{"hidden_act": "geglu", "router_z_loss": 0.001, "vocab_size": 4882, "norm_place": "peri", "norm_eps": 1e-06, "rope_fraction": 1.0, "qk_norm": false, "parallel_block": false, "init_std_qkv": 0.0514, "init_out_by_depth": true, "lr_mult_qkv": 0.4}
Below are experts of layer 7 (counted from 0) of a mixture-of-experts language model. Rows are named router (the router's row for the expert), gate (a neuron's input weights, with its number), up (a neuron's input weights, with its number), down (a neuron's output weights, with its number) and show model dimensions 0-95. Each number is 200 + 20 x the weight over its row's rms, rounded and kept within 0 to 999.
Before each expert's rows: a language model's description of what the expert responds to; "comes before" lists some tokens at least twice as common just after its tokens as in all text. This comes from a sample of Wikipedia text that the model never trained on. Tokens count by the router's weight.

# expert 52
Description: Space before numbers
comes before: "20", "19", "1", "2", "0", "3"
router,219,181,216,236,210,232,192,195,188,212,212,221,214,209,197,199,215,197,226,189,227,210,166,245,183,204,182,161,198,195,215,186,200,217,214,210,224,214,196,173,198,189,189,195,207,191,226,212,215,269,211,185,173,203,221,178,207,222,226,191,208,173,205,208,166,228,217,175,199,185,199,184,243,217,211,179,204,190,192,210,133,213,171,190,189,195,222,189,211,199,207,197,184,199,188,181
gate19,232,171,182,191,196,209,185,207,179,210,231,204,206,237,202,203,209,213,196,179,231,191,196,241,215,210,207,207,188,182,227,178,236,214,196,201,192,224,227,209,166,229,182,207,175,203,223,218,203,185,203,210,177,184,210,172,177,162,206,229,207,158,209,174,220,193,193,169,218,177,207,207,207,229,183,196,214,182,170,173,208,167,178,210,198,181,197,259,203,210,177,205,178,215,189,187
up19,203,188,227,183,217,192,218,202,181,241,199,202,216,230,239,212,178,200,209,219,227,176,203,218,194,182,201,220,192,161,228,156,194,208,179,210,211,244,203,215,189,216,201,201,150,206,186,191,207,209,227,205,223,197,228,172,175,148,226,213,203,169,209,208,173,230,204,196,212,187,185,205,214,205,169,202,207,195,219,192,205,201,157,229,192,194,212,200,228,201,210,229,168,189,200,197
down19,201,221,204,212,229,233,189,211,228,219,178,184,197,235,214,195,173,218,197,217,155,192,195,209,235,221,204,204,201,230,183,190,206,223,175,184,228,214,194,217,206,135,201,206,207,219,213,197,191,185,217,209,208,193,193,207,184,174,191,196,220,177,214,180,190,187,213,205,171,205,208,155,242,165,174,219,222,223,233,177,202,225,192,173,214,177,193,199,225,180,211,220,189,202,225,191
gate20,214,204,195,222,219,194,206,229,160,155,193,200,166,207,218,185,179,202,189,179,211,188,180,221,209,225,197,188,216,186,190,200,213,225,215,181,217,174,195,217,201,216,162,174,217,196,171,245,199,209,199,175,208,196,187,189,195,204,181,186,210,248,167,190,211,203,220,187,199,213,206,179,244,244,169,187,214,211,213,190,214,229,229,247,198,172,200,215,185,198,218,171,223,192,202,197
up20,189,206,192,193,221,192,190,196,190,168,192,226,208,210,181,209,180,235,194,180,185,236,209,172,187,191,207,206,233,166,197,224,218,196,149,233,224,204,212,225,194,220,198,175,183,209,193,207,189,198,186,233,223,198,187,213,197,232,200,232,168,216,178,209,213,167,183,162,190,161,186,194,198,200,204,220,197,207,190,213,184,192,205,159,212,212,197,156,180,229,181,206,231,238,182,188
down20,202,203,221,241,181,189,218,219,212,185,212,196,171,224,183,228,176,231,217,217,204,190,213,223,176,145,191,188,196,233,220,199,189,196,179,217,200,224,161,208,197,199,191,229,229,190,200,203,190,216,195,179,168,224,189,196,175,177,205,186,180,200,227,171,227,219,212,213,207,228,225,166,228,194,163,180,222,193,214,172,205,195,192,166,222,198,169,200,179,185,198,187,179,185,189,177
gate21,219,206,167,194,193,198,232,208,190,214,193,201,175,236,199,210,203,188,193,225,203,224,209,174,216,176,200,228,188,204,233,200,158,183,242,249,210,247,210,209,199,218,207,186,224,201,223,192,196,175,219,198,180,230,174,200,202,184,200,175,205,216,174,220,199,190,211,192,195,190,177,143,241,193,209,205,225,195,195,232,185,171,188,180,188,183,172,226,214,185,201,211,194,171,200,197
up21,205,183,163,222,193,157,186,198,192,175,201,203,184,214,203,212,175,215,184,216,217,202,226,143,191,200,165,207,220,209,190,199,198,184,208,182,184,237,196,183,208,186,195,245,207,223,193,198,224,175,181,177,210,223,199,174,173,164,173,213,188,193,216,192,234,210,166,187,197,193,198,234,197,209,175,201,172,224,178,204,221,165,209,230,194,209,176,190,216,190,199,216,190,154,219,198
down21,189,216,192,215,208,243,195,186,233,219,203,187,215,193,234,204,210,183,226,183,204,181,198,250,209,231,203,161,184,222,204,192,195,199,190,202,233,161,214,201,191,208,217,201,178,199,227,229,163,185,225,232,235,221,182,184,214,224,222,184,216,191,176,210,179,182,214,196,227,193,198,174,206,186,211,201,221,193,225,159,179,215,187,156,226,183,190,229,203,189,216,202,206,223,185,207
gate22,208,229,214,193,191,224,189,193,199,202,240,209,203,200,223,227,165,237,243,182,192,194,208,192,223,207,194,174,208,213,207,222,201,213,226,238,206,185,220,178,180,168,215,213,217,202,170,205,188,209,184,214,191,203,210,218,157,223,228,221,196,209,191,193,191,207,211,176,180,218,215,164,179,255,208,240,196,208,213,226,199,182,210,173,168,176,190,192,219,219,225,215,214,181,179,197
up22,190,155,227,188,207,204,201,227,182,214,192,181,211,167,159,199,224,191,164,182,205,196,192,182,199,213,212,253,191,188,184,201,217,202,183,180,191,200,205,215,188,228,208,194,175,220,224,199,171,170,211,203,230,192,221,240,196,204,145,173,205,192,203,192,220,174,175,218,197,212,222,217,215,190,196,180,206,206,181,199,178,235,225,194,191,191,212,249,182,241,213,196,198,193,201,188
down22,177,224,225,184,223,235,171,226,178,216,189,208,169,199,238,239,154,183,210,230,219,167,181,198,193,212,207,208,198,192,218,201,220,197,199,208,202,204,176,209,208,220,181,201,190,190,186,227,190,201,194,254,218,189,204,236,219,212,173,199,197,203,185,183,185,200,218,193,229,222,193,195,205,199,185,187,202,190,210,156,215,210,152,197,196,175,230,201,219,211,229,225,212,178,238,198
gate23,212,206,187,174,222,237,204,202,194,218,211,196,183,208,202,211,190,236,169,198,223,164,194,172,186,194,195,172,214,207,241,224,178,210,181,196,208,205,223,234,248,158,187,197,195,193,222,186,189,187,212,197,152,215,190,199,197,202,209,172,247,198,190,170,209,210,188,210,224,205,213,187,214,201,172,175,206,163,213,193,187,197,226,210,181,156,168,201,218,194,220,184,192,228,206,183
up23,208,207,185,234,177,164,206,187,198,218,205,202,184,188,180,178,193,197,179,196,210,229,176,220,234,232,182,195,216,172,205,186,204,171,208,208,222,195,199,186,220,185,195,178,195,191,208,221,219,182,168,186,209,212,194,211,219,239,183,187,194,224,142,217,194,204,186,191,188,205,212,167,214,195,166,189,190,188,212,173,232,202,205,173,213,185,203,229,230,188,224,177,201,248,220,247
down23,199,226,234,143,228,245,218,203,198,192,221,235,187,232,209,200,193,207,211,207,205,171,192,198,192,198,215,214,208,174,224,170,202,202,183,200,231,226,188,210,160,195,236,168,194,199,202,170,185,211,231,221,210,183,180,200,224,172,204,226,206,181,195,194,190,206,159,209,203,191,180,215,192,155,214,217,172,213,178,203,177,204,193,215,187,194,192,196,191,175,209,234,193,167,185,189
gate24,208,210,183,229,178,189,198,185,213,185,243,181,173,212,222,200,246,191,161,198,192,212,218,225,182,212,186,174,218,204,222,216,186,205,197,198,215,230,236,186,208,180,198,215,182,216,211,236,152,205,207,215,208,179,224,175,197,184,165,194,196,177,226,201,172,187,239,195,224,166,228,182,187,197,206,193,208,200,205,183,168,205,170,201,188,163,235,191,192,224,212,191,224,212,202,208
up24,188,151,211,234,222,228,244,188,202,194,216,232,195,205,203,210,178,206,198,163,201,218,204,179,187,195,209,226,230,191,226,163,189,211,196,205,183,217,179,200,226,216,189,218,194,189,211,224,221,202,184,207,226,234,184,223,220,208,241,196,165,174,192,209,222,188,162,175,196,202,183,186,225,200,189,180,196,213,168,231,205,174,180,231,202,207,203,178,163,218,209,199,212,168,194,199
down24,197,226,156,222,221,172,168,197,179,194,184,187,196,209,232,208,211,195,177,210,181,184,203,189,245,209,199,198,172,176,189,211,172,213,223,195,194,164,238,194,204,210,212,208,153,196,170,191,206,166,205,186,191,182,217,207,189,232,182,212,244,203,173,194,197,221,223,217,207,190,210,182,188,174,247,238,221,174,202,202,172,187,220,214,181,212,201,218,217,189,215,199,218,217,178,202
gate25,210,190,178,197,210,180,197,224,201,229,206,202,211,200,203,163,146,184,206,150,189,204,189,217,241,226,215,189,217,223,194,198,183,232,203,196,227,221,210,214,208,193,205,188,199,207,219,226,217,201,195,211,199,207,143,197,179,184,217,171,193,195,205,178,211,189,217,201,241,228,152,215,175,196,195,194,181,179,152,207,209,199,207,218,225,178,187,175,163,214,221,192,198,198,196,216
up25,162,220,232,203,181,222,184,198,207,242,153,207,214,204,199,185,173,220,202,230,192,224,221,223,205,187,201,182,197,199,243,198,208,179,180,179,193,186,198,174,212,203,220,196,157,155,219,203,233,188,165,215,193,175,228,192,239,195,214,182,180,199,177,196,197,200,191,214,192,227,198,223,200,174,191,193,202,196,199,183,205,231,212,170,214,203,209,201,197,150,239,202,215,185,202,203
down25,238,182,219,211,217,187,207,206,192,198,205,177,190,221,208,195,219,186,198,202,193,204,212,220,226,228,212,206,184,241,206,195,210,176,201,210,222,208,175,218,168,207,120,204,231,202,207,179,218,188,223,197,193,191,194,170,185,207,213,197,192,196,220,197,232,182,208,197,193,190,183,189,181,206,189,229,211,222,203,267,189,195,253,190,219,194,208,229,211,183,187,178,177,176,208,212

# expert 58
Description: Auxiliaries and verb phrases
comes before: " be", " a", " the", " to", " not", " been"
router,204,162,199,222,206,227,188,219,191,215,197,204,230,194,190,168,208,204,187,199,223,211,171,222,174,213,168,173,202,170,211,175,215,208,234,186,210,219,234,167,187,207,214,182,195,179,217,195,201,225,211,204,197,203,213,188,241,212,205,183,219,204,204,198,182,219,199,159,201,176,208,127,220,213,206,216,223,174,175,199,195,210,198,216,152,217,191,174,202,227,201,184,193,189,176,185
gate4,145,165,184,201,155,190,190,233,212,191,208,214,204,190,203,182,181,202,212,210,208,240,182,165,207,208,213,182,223,180,193,196,185,207,220,209,218,224,252,213,194,222,209,234,211,212,189,177,208,174,200,205,165,179,202,184,165,185,230,189,217,237,189,248,214,201,182,187,191,220,196,200,219,237,185,186,201,194,202,223,174,174,228,218,188,189,187,209,182,203,200,201,209,183,186,207
up4,204,197,221,236,193,210,159,190,201,190,189,243,193,224,208,196,198,196,209,229,200,183,211,220,223,198,207,213,192,201,194,253,193,197,224,184,224,201,203,181,202,190,201,228,217,207,215,198,160,188,167,206,217,203,220,198,186,202,197,191,242,208,177,187,237,226,200,182,195,158,175,184,200,211,200,214,222,225,196,199,177,184,207,193,207,174,158,253,192,155,221,207,179,171,196,182
down4,175,208,183,200,217,206,202,160,173,193,209,242,199,178,198,224,205,198,214,207,193,207,205,209,195,224,180,184,167,210,182,205,228,177,210,179,176,171,230,165,168,204,228,182,169,171,183,192,182,197,242,213,238,180,170,219,222,222,190,211,153,168,197,207,197,202,189,227,220,217,169,210,181,212,187,206,184,185,182,204,181,221,173,181,195,179,239,209,217,207,209,185,206,196,203,191
gate5,210,167,203,200,208,211,242,231,196,222,188,222,238,220,208,213,215,202,216,182,197,207,169,218,183,212,186,221,210,205,197,188,233,190,213,188,180,210,199,175,180,209,234,190,212,211,214,198,200,189,210,207,184,209,181,197,182,169,169,191,234,207,158,190,223,235,171,199,221,204,164,204,228,228,230,208,207,203,238,187,223,237,226,210,181,185,240,201,187,240,189,191,188,177,191,181
up5,182,179,206,173,213,196,186,202,195,188,242,185,186,185,197,244,222,182,238,183,165,192,197,193,208,185,195,215,179,204,187,202,196,198,188,172,197,243,212,241,173,212,175,203,238,210,174,219,183,202,214,168,231,195,201,209,195,200,227,207,183,193,190,175,201,222,162,218,215,152,199,185,225,210,186,225,176,206,208,183,187,212,218,220,214,212,220,208,180,178,204,200,243,226,171,193
down5,167,247,210,186,182,155,225,198,210,212,185,226,213,176,195,204,189,204,202,226,213,209,200,214,214,187,179,210,195,194,188,191,216,200,220,236,203,195,193,200,167,227,251,192,204,184,198,170,212,225,191,223,208,223,197,192,205,182,171,224,209,231,190,210,208,213,203,208,173,199,224,198,210,167,208,185,152,220,219,213,184,227,189,216,160,182,195,221,204,211,205,196,172,161,249,205
gate6,157,177,179,205,230,191,196,214,178,181,192,210,203,177,218,197,211,179,137,212,179,239,172,225,153,218,206,203,233,199,177,201,224,185,205,209,205,216,182,199,174,246,201,218,209,196,239,214,198,173,212,209,236,228,184,199,201,218,225,212,194,195,201,197,200,212,205,209,191,181,204,212,195,197,219,207,192,206,183,202,183,171,216,246,168,214,209,193,209,236,220,216,173,199,191,195
up6,216,212,225,181,206,182,208,227,204,222,208,169,179,208,193,204,194,194,187,180,215,219,193,194,226,198,189,215,201,164,224,210,229,210,177,219,239,189,202,251,230,194,170,220,208,204,207,218,206,220,229,200,206,182,171,175,201,164,230,222,201,183,200,185,217,236,175,170,162,209,206,232,232,249,209,202,217,187,210,204,202,187,191,192,220,188,224,226,190,188,203,159,200,213,214,211
down6,188,185,228,191,209,170,186,168,204,179,177,245,204,248,232,195,174,185,210,213,167,219,178,212,186,242,204,197,240,215,233,194,207,197,192,222,177,191,187,218,174,181,166,208,191,215,200,227,202,186,213,201,183,195,201,197,191,184,220,167,172,168,178,206,186,182,172,222,216,242,209,235,183,197,208,194,220,180,192,178,163,215,182,185,209,195,188,196,219,207,211,205,190,194,185,218
gate7,210,194,218,230,207,227,216,216,201,168,178,214,188,181,161,209,203,254,186,192,220,198,167,214,206,173,176,203,217,206,184,167,176,179,183,192,209,208,196,224,196,190,159,178,190,215,202,214,185,194,205,196,233,208,171,212,206,195,218,192,217,194,203,205,245,190,213,160,205,265,185,224,187,220,190,199,223,233,174,218,184,234,208,194,180,196,217,201,207,201,194,186,208,173,189,187
up7,199,209,160,194,215,194,218,178,214,192,241,209,217,211,193,188,221,233,194,178,188,150,189,187,211,192,207,198,169,213,199,172,201,180,219,201,223,166,178,198,195,234,172,216,194,180,194,218,208,205,200,188,230,173,190,203,220,209,198,202,198,199,196,177,207,231,212,215,252,200,218,217,212,215,202,211,193,221,165,224,208,191,204,220,254,187,211,204,177,176,239,156,209,202,230,204
down7,199,202,185,217,209,167,204,176,192,192,209,172,210,154,200,202,170,210,203,222,181,231,232,221,207,194,231,194,193,200,182,197,193,214,215,213,222,214,182,211,216,187,229,206,179,227,200,189,191,199,225,197,163,189,191,231,212,210,181,173,213,191,203,188,202,176,190,217,200,190,242,211,166,172,230,224,205,189,202,192,161,185,204,239,215,223,208,234,198,240,187,261,219,192,212,197
gate8,211,211,204,212,197,199,203,214,220,190,244,178,214,182,237,194,181,218,189,171,201,167,175,242,210,194,169,204,185,190,192,216,191,211,210,154,240,207,183,189,249,196,216,175,209,215,206,198,190,207,189,215,212,191,243,187,199,196,208,204,202,235,158,231,191,201,203,186,179,193,227,159,175,210,178,196,182,183,219,210,228,196,207,214,215,217,155,183,181,192,201,191,204,208,210,169
up8,210,180,235,185,196,177,185,216,196,165,187,158,197,212,199,192,217,194,198,193,211,245,202,167,243,194,169,170,227,240,190,197,202,203,184,184,186,215,189,204,205,205,155,199,171,178,202,194,209,181,191,185,216,209,202,178,178,199,195,193,195,187,228,216,192,204,196,179,162,214,188,207,225,224,225,191,217,202,181,200,169,186,210,172,234,195,190,194,170,212,135,185,198,207,217,209
down8,217,206,197,182,193,194,218,198,193,156,199,206,185,212,177,181,178,145,199,182,237,217,169,201,216,197,193,199,211,172,217,212,186,225,211,189,204,198,193,160,227,258,190,190,184,207,178,173,216,229,245,215,168,225,201,192,195,203,194,218,188,201,199,217,191,193,214,191,223,198,214,207,187,212,228,206,209,176,216,211,198,205,205,237,193,197,215,185,199,209,216,187,165,260,209,230
gate9,217,191,200,234,189,200,164,231,183,222,191,181,200,213,235,169,188,183,233,185,194,177,193,205,210,184,189,184,160,233,210,235,207,197,219,170,222,198,194,191,205,194,212,219,189,206,222,195,183,224,197,209,196,168,187,185,202,216,172,228,219,225,217,195,170,233,203,170,181,182,180,165,219,179,194,224,211,180,227,211,209,208,206,206,191,200,224,219,229,261,202,222,187,205,191,223
up9,194,178,207,205,237,196,218,182,219,189,245,169,153,202,236,209,214,214,249,205,211,196,221,187,157,211,186,199,169,177,192,211,186,184,222,233,198,203,187,165,180,193,187,197,198,164,175,198,233,200,201,220,207,187,195,208,183,215,192,199,200,212,196,223,203,221,193,240,245,184,206,195,205,193,195,206,188,212,215,222,187,182,203,200,210,227,239,217,215,182,201,167,243,193,189,208
down9,207,177,189,204,203,205,187,233,194,219,236,224,202,175,193,193,175,203,214,241,178,203,196,179,191,185,191,213,184,196,162,188,203,198,186,178,199,201,178,202,165,190,215,225,195,189,173,249,176,175,168,170,217,196,203,182,201,211,229,180,202,194,192,235,217,193,179,178,170,194,166,210,216,184,192,160,170,183,174,180,223,207,211,210,216,203,216,188,255,179,213,205,223,177,198,190
gate10,210,160,187,203,218,197,209,190,211,175,168,221,199,174,165,199,178,197,190,206,257,160,190,200,199,221,183,175,217,200,169,217,243,217,198,195,202,182,205,177,184,245,190,188,243,169,194,202,209,243,209,208,195,198,213,183,187,160,210,189,185,213,230,180,229,193,200,203,198,172,187,213,186,220,198,203,191,211,187,200,191,197,201,204,184,240,184,180,190,207,193,230,229,191,226,222
up10,218,193,177,187,168,200,175,193,221,190,270,226,183,208,202,228,182,202,176,191,180,191,212,203,196,200,197,185,227,205,193,207,221,204,164,179,193,207,194,177,197,137,163,203,194,180,194,150,191,220,156,237,209,199,186,207,207,184,205,176,231,244,224,216,177,200,212,190,210,227,183,228,204,207,208,198,192,229,203,190,184,204,199,217,208,206,221,197,200,193,207,180,190,208,204,193
down10,210,202,191,200,219,217,204,186,210,202,175,196,220,178,182,208,184,210,194,220,200,179,188,201,210,175,216,196,247,139,208,193,216,216,212,214,227,178,237,179,194,225,210,218,226,225,190,209,188,189,160,224,190,192,185,176,201,210,181,183,193,243,224,196,187,170,168,189,196,169,203,184,212,206,200,226,155,211,174,215,199,199,219,191,191,206,213,210,196,244,173,226,245,205,219,196

# expert 2
Description: Hyphens and "of"
comes before: " the", "19", "20", "1", "2", "3"
router,209,164,209,215,204,221,198,252,197,238,196,214,188,193,159,185,200,210,205,201,206,214,190,238,162,217,203,165,215,192,222,178,211,199,216,226,243,201,189,182,193,199,185,186,197,184,200,205,211,224,200,168,183,205,204,162,211,201,228,187,217,176,214,220,178,219,198,158,180,190,187,177,233,197,205,194,197,158,181,217,192,211,168,157,171,200,200,169,200,205,208,225,186,203,181,193
gate15,169,220,223,182,249,192,212,207,224,206,174,196,190,209,203,224,174,221,212,190,200,203,205,222,178,198,209,175,226,190,227,194,190,185,211,204,222,208,186,194,207,232,201,195,218,244,188,181,196,192,181,138,211,182,218,185,190,222,219,190,188,251,238,236,187,202,191,173,237,194,172,197,179,219,216,185,201,208,229,204,199,212,223,195,186,224,218,220,203,194,179,230,193,198,176,182
up15,238,172,206,157,205,222,200,210,171,184,198,194,196,217,222,193,186,229,164,185,227,220,195,233,187,213,190,194,214,171,177,199,214,134,212,225,177,201,170,170,201,193,227,233,180,219,211,197,185,182,215,168,211,198,200,198,180,205,213,186,189,204,179,213,190,220,210,199,207,174,231,211,204,192,207,205,189,178,242,181,198,187,229,206,174,213,168,184,214,180,186,222,174,175,204,198
down15,188,186,183,229,224,211,194,217,183,210,186,209,214,168,168,207,224,204,179,174,166,195,196,158,218,182,220,244,208,175,175,200,207,202,182,194,217,198,199,202,202,170,194,201,222,205,208,186,224,199,205,205,219,206,212,231,195,199,223,187,204,212,232,207,188,239,208,204,185,244,200,195,199,207,227,183,223,221,240,224,225,212,197,192,206,168,150,238,174,223,230,185,195,225,185,211
gate16,185,171,178,241,213,190,214,205,212,194,184,248,193,212,239,203,166,163,201,202,208,231,191,198,204,192,196,204,220,184,207,177,209,180,201,193,234,179,205,194,171,188,170,204,185,223,240,177,196,196,194,185,204,208,158,227,212,191,181,190,226,192,215,195,207,188,199,163,195,225,178,187,216,210,247,207,196,176,204,206,224,215,182,210,180,188,188,201,166,197,236,206,203,206,164,157
up16,224,216,214,165,181,207,145,204,200,220,207,214,193,197,194,197,210,234,187,187,193,202,196,181,207,161,186,175,193,202,202,221,198,216,221,195,169,178,241,188,170,205,187,195,199,209,209,162,208,180,170,209,202,210,241,191,207,201,179,216,173,219,165,205,246,216,200,235,198,214,201,230,194,192,206,207,219,214,213,216,206,182,204,217,159,220,206,193,218,191,183,167,185,178,238,164
down16,183,200,203,181,200,194,213,186,143,210,142,180,210,197,226,198,186,176,178,187,212,200,210,226,210,230,185,202,228,173,189,192,191,161,226,219,226,202,188,180,212,219,191,178,217,177,208,196,193,188,218,179,197,228,156,211,218,216,197,185,186,178,217,218,203,179,218,154,202,209,214,191,214,217,229,201,211,204,195,236,183,216,189,194,177,217,217,226,189,200,206,216,188,163,180,160
gate17,211,208,211,192,191,197,252,216,198,207,193,205,198,188,187,209,234,190,226,162,188,211,206,212,177,189,226,230,189,185,234,216,180,184,201,196,163,214,204,207,191,169,161,205,197,190,219,191,210,200,204,166,192,223,206,200,216,247,228,222,230,195,234,225,189,200,212,179,161,181,215,207,212,146,165,177,191,205,208,194,217,180,209,193,165,187,201,221,187,200,179,200,167,211,200,220
up17,206,181,262,199,196,201,211,189,197,185,201,171,177,196,216,197,206,171,239,209,192,207,210,182,179,215,220,245,228,173,197,238,212,180,187,214,251,193,184,190,189,201,206,195,191,164,209,213,199,193,156,214,222,184,225,209,176,192,184,241,213,198,196,217,194,219,210,213,182,239,192,240,196,202,233,224,192,170,184,200,210,221,205,213,204,234,216,215,207,188,184,202,197,188,213,216
down17,187,187,168,182,178,167,215,204,246,185,216,185,222,223,209,175,205,169,192,212,216,192,185,202,197,202,197,225,239,182,219,189,205,231,195,194,180,180,240,216,211,202,186,154,194,225,172,196,185,185,182,192,224,224,187,210,250,188,212,185,176,185,188,179,219,189,219,234,198,177,207,155,213,216,223,186,194,171,187,191,201,199,200,198,190,234,206,230,203,197,169,221,209,211,212,180
gate18,208,181,245,203,208,215,204,211,225,192,207,169,239,197,225,192,212,196,207,203,196,176,185,192,239,182,204,196,194,166,220,189,199,244,210,207,185,197,174,230,212,176,192,216,216,233,225,227,196,182,196,182,184,169,215,203,208,232,238,208,183,172,230,182,192,171,234,206,199,176,208,200,180,162,185,187,191,240,165,213,199,201,197,164,190,204,173,184,197,204,183,211,178,198,209,223
up18,208,186,220,191,195,185,205,215,200,211,197,214,199,252,198,210,199,189,217,198,200,189,194,206,193,229,194,280,204,205,184,187,188,191,249,200,232,185,183,206,225,175,194,214,185,181,210,222,214,174,227,191,177,190,144,158,210,225,207,209,215,181,189,180,200,211,222,199,159,199,207,206,179,174,180,180,197,219,227,231,204,200,203,190,208,204,213,218,224,224,213,209,207,204,225,221
down18,205,208,221,183,206,182,187,180,216,184,180,203,204,221,182,230,169,203,180,191,197,192,189,182,185,183,216,227,173,228,209,207,200,201,202,231,195,205,192,231,200,214,181,179,228,207,217,229,200,206,185,176,239,201,207,189,182,161,207,135,207,238,203,206,174,211,214,187,228,200,149,176,175,209,174,214,225,214,224,219,219,209,195,205,227,217,191,224,191,174,221,168,180,200,180,207
gate19,181,213,165,194,178,214,200,241,196,179,183,214,197,223,214,218,215,215,229,190,234,183,228,194,204,235,195,186,230,187,204,191,259,201,203,198,205,204,210,221,186,217,162,213,210,218,173,190,168,245,225,186,174,205,214,195,169,208,193,185,189,206,182,164,189,208,183,185,222,192,184,156,231,210,198,201,193,203,210,214,207,177,165,178,207,181,197,224,223,185,202,187,197,164,179,209
up19,192,178,190,244,177,199,164,185,218,180,169,210,201,164,207,156,183,165,185,174,199,219,197,215,193,219,219,206,195,191,230,180,187,166,168,217,178,187,195,184,203,220,176,212,189,153,206,216,196,229,226,202,220,193,180,196,237,175,177,207,201,216,206,177,220,180,205,199,198,196,186,207,233,223,219,191,203,199,220,193,197,197,197,201,229,194,165,242,199,198,218,227,201,215,172,224
down19,215,208,207,220,207,203,225,200,163,229,227,226,186,209,173,209,183,202,218,211,173,198,207,213,197,213,227,191,218,199,183,187,226,237,168,180,165,198,232,219,178,191,205,210,205,211,195,183,204,176,223,189,206,218,195,216,204,174,176,181,221,166,219,171,205,228,175,227,179,218,226,139,215,202,188,188,177,181,186,190,218,197,233,192,167,187,209,182,174,224,196,222,226,203,201,174
gate20,215,182,227,205,205,199,174,198,220,160,183,186,176,206,198,160,194,191,215,159,202,179,191,219,192,230,213,218,218,203,195,193,216,217,212,168,167,207,186,180,214,243,222,215,191,182,188,192,172,188,215,180,211,220,205,180,228,166,214,193,196,211,214,198,172,205,204,184,183,215,211,221,229,201,168,182,177,169,204,215,206,219,228,240,183,178,172,146,201,195,186,217,219,198,189,173
up20,207,199,170,189,205,193,169,187,179,218,157,168,203,184,196,195,161,199,207,246,230,183,189,182,193,194,214,233,183,234,186,209,197,212,226,186,208,208,190,187,201,189,185,203,227,196,174,200,154,219,193,210,196,242,175,200,183,216,215,187,229,208,224,152,218,200,207,210,182,185,222,190,186,207,217,194,195,183,195,224,166,193,167,180,181,190,200,223,236,216,212,171,196,172,217,221
down20,162,202,226,195,206,234,240,229,205,223,199,208,214,198,192,187,196,197,224,188,217,189,221,179,175,181,186,193,218,173,180,206,214,223,143,195,199,227,179,206,208,211,191,272,202,212,206,184,192,223,200,216,163,177,209,220,197,207,211,181,177,199,199,210,221,193,220,211,224,192,187,202,179,182,191,219,211,234,180,198,211,155,193,197,188,158,225,186,205,207,195,210,169,204,180,193
gate21,212,188,177,204,233,193,224,231,196,251,185,215,160,185,199,221,182,171,207,192,202,221,188,194,214,182,178,165,214,205,189,183,191,211,173,212,185,176,182,181,186,202,135,176,212,203,180,193,210,206,193,171,187,196,141,197,192,225,216,184,215,185,192,192,194,220,212,201,176,213,214,186,216,181,223,216,187,164,191,180,203,189,194,201,179,193,201,221,171,191,235,168,192,206,228,200
up21,241,198,209,168,173,261,202,198,194,199,186,214,174,186,201,193,208,209,192,151,201,240,228,169,212,207,188,213,205,188,207,171,181,210,228,208,207,213,209,198,226,227,221,210,187,234,198,178,204,166,198,186,194,201,194,236,193,190,225,177,184,204,202,221,200,210,195,242,190,188,196,193,193,205,165,157,238,228,175,204,215,224,201,196,180,165,203,201,172,192,209,208,193,212,182,201
down21,200,252,214,203,208,189,213,184,212,175,222,178,210,233,231,159,195,188,188,179,235,195,192,212,179,180,243,183,174,175,224,220,191,192,197,197,200,182,230,187,189,189,209,223,189,158,204,169,220,221,202,230,206,212,172,188,199,155,189,190,207,221,197,213,222,221,201,222,168,221,208,216,205,208,219,191,208,169,215,227,179,194,188,205,231,213,200,195,210,197,172,170,201,234,186,215